python train.py --moe_layers=[2, 3, 4, 5, 6, 7, 8, 9, 10, 11, 12, 13, 14, 15, 16, 17, 18] --balance_loss=0.00103 --balance_bias=true --lr_router=0.00143 --batch_tokens=65536 --dataset="wikipedia_en"
Below are experts of layer 15 (counted from 0) of a mixture-of-experts language model. Rows are named router (the router's row for the expert), gate (a neuron's input weights, with its number), up (a neuron's input weights, with its number) and show model dimensions 64-127. Each number is 500 + 25 x the weight over its row's rms, rounded and kept within 0 to 999. Numbers have three digits each.
After each expert's rows: a language model's description of what the expert responds to; "mostly gets" lists some tokens that are sent to it at least half of the time. This comes from a sample of Wikipedia text that the model never trained on.

# expert 31
router:521467464493494522512466469512482460520479548516505533512539474543509541507516539535475454527540524502504486544528511522494514533511512542517488464510501497511510476510489501531504449502510472
gate0:523487491509531501526481498497478460490511496462488494484488498478480501497488502510493467497485505492534491528524503502458460507549501493557479517468467520493526502552489469485545461437452452
up0:532483452454496492462508553510473477514471542473453483522513448467528522515462534510488492500502498511538477452539497513524485486477489504500501472471499527474549552526482477437518534495514507
It responds to: Indefinite article, determiners. Determiners starting a noun phrase, mostly a, the, his, an, this, their, several, as in committed a crime, plus Website: in infobox lists.
mostly gets: " a", " his", " this", " an", " their", " her"

# expert 34
router:512442506470528501520472483519499529547526536455499489504524502486470491539532508529518489526487474519553506530499504537467482510497561454526501500483537519528481453488474469515478498529485493
gate0:504485514514507500471484513450498494530495506491518468519558470488462479540493482476509460508511497452512518508517529497482488462481463499557438465470555453478462474502464510507452493530474517
up0:472544448497502496482509505514548452519519512523492513491494525468520507490490509489443466491510499477525483487476497520527509479497485492510498516506478509514516526438494438490487552506511530
It responds to: Colons and separators. Colons, semicolons, commas and table pipes after a label or number, as in Track gauge:, Label:, times like 3:41.
mostly gets: ":", "s:", " by:", "er:", "',", " Born:"

# expert 30
router:535514476514504551517507464491516480536502515484466524529518505513489521512539489534497455506461496543500508551497504514560470522505504540484472463512493493503495467517486463494469494535509508
gate0:536547452515462537495501486481522500516487507478474486514521525513514530468506501498494519470474529523467476547496471513486477491472477478519450495468514510507465502488512461510454535458479519
up0:536542502488535536517488508516502426497471455482505491556457499505521487533496493491541473548506494466513506496502466478507522498498490495483463511479507490511501476480477516523468505509487429
It responds to: Time and place nouns. Nouns and years ending a prepositional phrase in career narratives, such as 1970, season, school, night, college.
mostly gets: " 1990", " week", " night", " 1970", " 2007", " 1992"

# expert 12
router:506505452489518547494489481512523509564474537518545484516516465505492519516506534539478492510544479517527479516538515537525483479508526512511479493522483518522527493484486479498472501514540476
gate0:551533480501502524479514521482535430494495477521451535518479543523508464501519508520480527504527565473477501495515463502541485538494474468503506524478526524494508512483491489494479529504506492
up0:489510511447481474517475503547502504514519510493509499527540525491525504506545463537528488493424519491445501516492522530501493453481504518501482499487510475529503470460503483487524497484520530
It responds to: Dates and list dashes. List-item dashes at line starts, table pipes, and date parts such as In, On, During, January, (born, day numbers.
mostly gets: " (born", "In", " During", " February", "-", " January"

# expert 1
router:493489464488468541522470477531553524516494554503522531503468470532485515510537481531444463514539490491517507506510527545539520518525532510512501461510507509496546498501476469529497473501541514
gate0:489496491492535465536500490529510518546493494461539469520549528520488457524494560499520492496503487469557521474488547525542528465494540471485503482503510474460533453514467525500477529504525527
up0:497512495479523502514499487507506499498438536554520481463513501470450488501550490493517494520477509515479506501497453467451529515532509462490484503507504499536481478474512486518489475532514492
It responds to: Definite article, to. Articles and prepositions after another preposition or verb, mostly the, to, The, his, their, as in lies to the west.
mostly gets: " the", "The", " would", " their", " to", " The"

# expert 63
router:516449508479507564497498519516495517540476533493509497509512485496482518522501537491494494485523471548520471524521529542520465476495549494490503499510530514548507462462497487490482454506510480
gate0:515488450515510483498530497445468547525504532515476493511509561555500511467544519514479531515471495481521548513539508484494492482494501501503482518490527496518495487474506507467533481527532504
up0:474485503460441522495478481503522533495519551473497477495457502463527453476495516488456481495521559475518490496509476441511573532498526484514529497467480481461517459519518528494490534505477501
It responds to: Punctuation ending list items. Sentence-final periods fused to word endings, list dashes, table pipes and colons, such as es., )., -, |, Type:.
mostly gets: ").", "es.", "\".", "s.", "ia.", "ation."

# expert 8
router:505499461484527496494519458519517523510505506483511523482476494522445482531500506587485478499521501527495516506538542513494502511503511556497464522505489506466486483487503462504515469513545496
gate0:495490493500512529514514447545492481494474498548534505499510484501477536505507493548507525530499528500505516536510505489475517477544458481500473522450460517509482511499449529522522459485544508
up0:489509512491542498464525519507508513473478497463495519499467529463463555526529487485485483517493498536443489479489490531479508472484472520490553482495494516477561505517494498521534496483499499
It responds to: English name fragments. Word pieces and starts of Western personal names, surnames and months, such as Frank, Wil, -ett, -ott, May, April.
mostly gets: "ett", " Jul", " Frank", "ott", " Mart", " Wil"

# expert 10
router:510498462510495545542519491516523492519518496486522485518482465499486506502497491543488477491514545533492475535535496498511491483471536530474506513516495509501495492483456476551531490498545471
gate0:448498491512462537481555484517543495485537486512518485540477491503499467535527486538526501494464480486489530526466506522451503511465520552524488495493521484490503530526488521516502496471534495
up0:531459516462496528506469470484469510436444501469550462514467518523566505491527527477499491521481499470494513501457521514469467518485509514535509487509533492499527497485513465482499526473485510
It responds to: Mid-name syllables. Middle syllable pieces inside personal and place names, mostly Romance or foreign, e.g. Mon-ro-e, Mon-to-ya, Mil-w-aukee, plus Santa, James.
mostly gets: " Sant", " James", "ico", " Rome", " Santa", " Joseph"

# expert 25
router:486488459485495534532516488510504510525526536476511512488514457547474488522508522559504456500477514540519503506542487539506512518492499536488450507509505493476495486490501480488506491486552517
gate0:462509502494503501525514533459510508550504502458501511469502481516520495497461546516517449481495532521506505499478477517492489508504531539516488498496484501475559500483502442532500466532521458
up0:526518515523467570513490494482502487481487527513497484481525495484516496539528508485511490500486507492497538464515485529532481550514535485477526490449493493516492516436500495505431535515558485
It responds to: Personal name pieces. Word pieces inside people's surnames and given names, such as Ham-mer-stein, Bren-n-an, and whole names like Smith, Wood, William.
mostly gets: "ford", " Smith", " Wood", " Brown", "bert", " Clark"

# expert 35
router:501462492514538550521463490510530502545483495503530517529500508490457519545476552499487481501508488519497493516552533524516460496496538486485472494508501517517530500497515484463495500521497464
gate0:533494488475541525516497493523520512500487460495511473520498495525503487545520502530473544489499458500510473471484519501474478529495522534486519478493503511522486514517523486460501475515559516
up0:508450528488526505516470452522517450509540445514499499506516502512484526529500460432523446538510495526509475476503473518525492528511502496467508532501465475477456518454526490468529517509533535
It responds to: Sentence and list boundaries. Sentence-final periods fused to words like s., ation., plus list dashes, table pipes, of, and titles starting All.
mostly gets: "s.", "es.", "ation.", "ia.", " Genus:", "\"."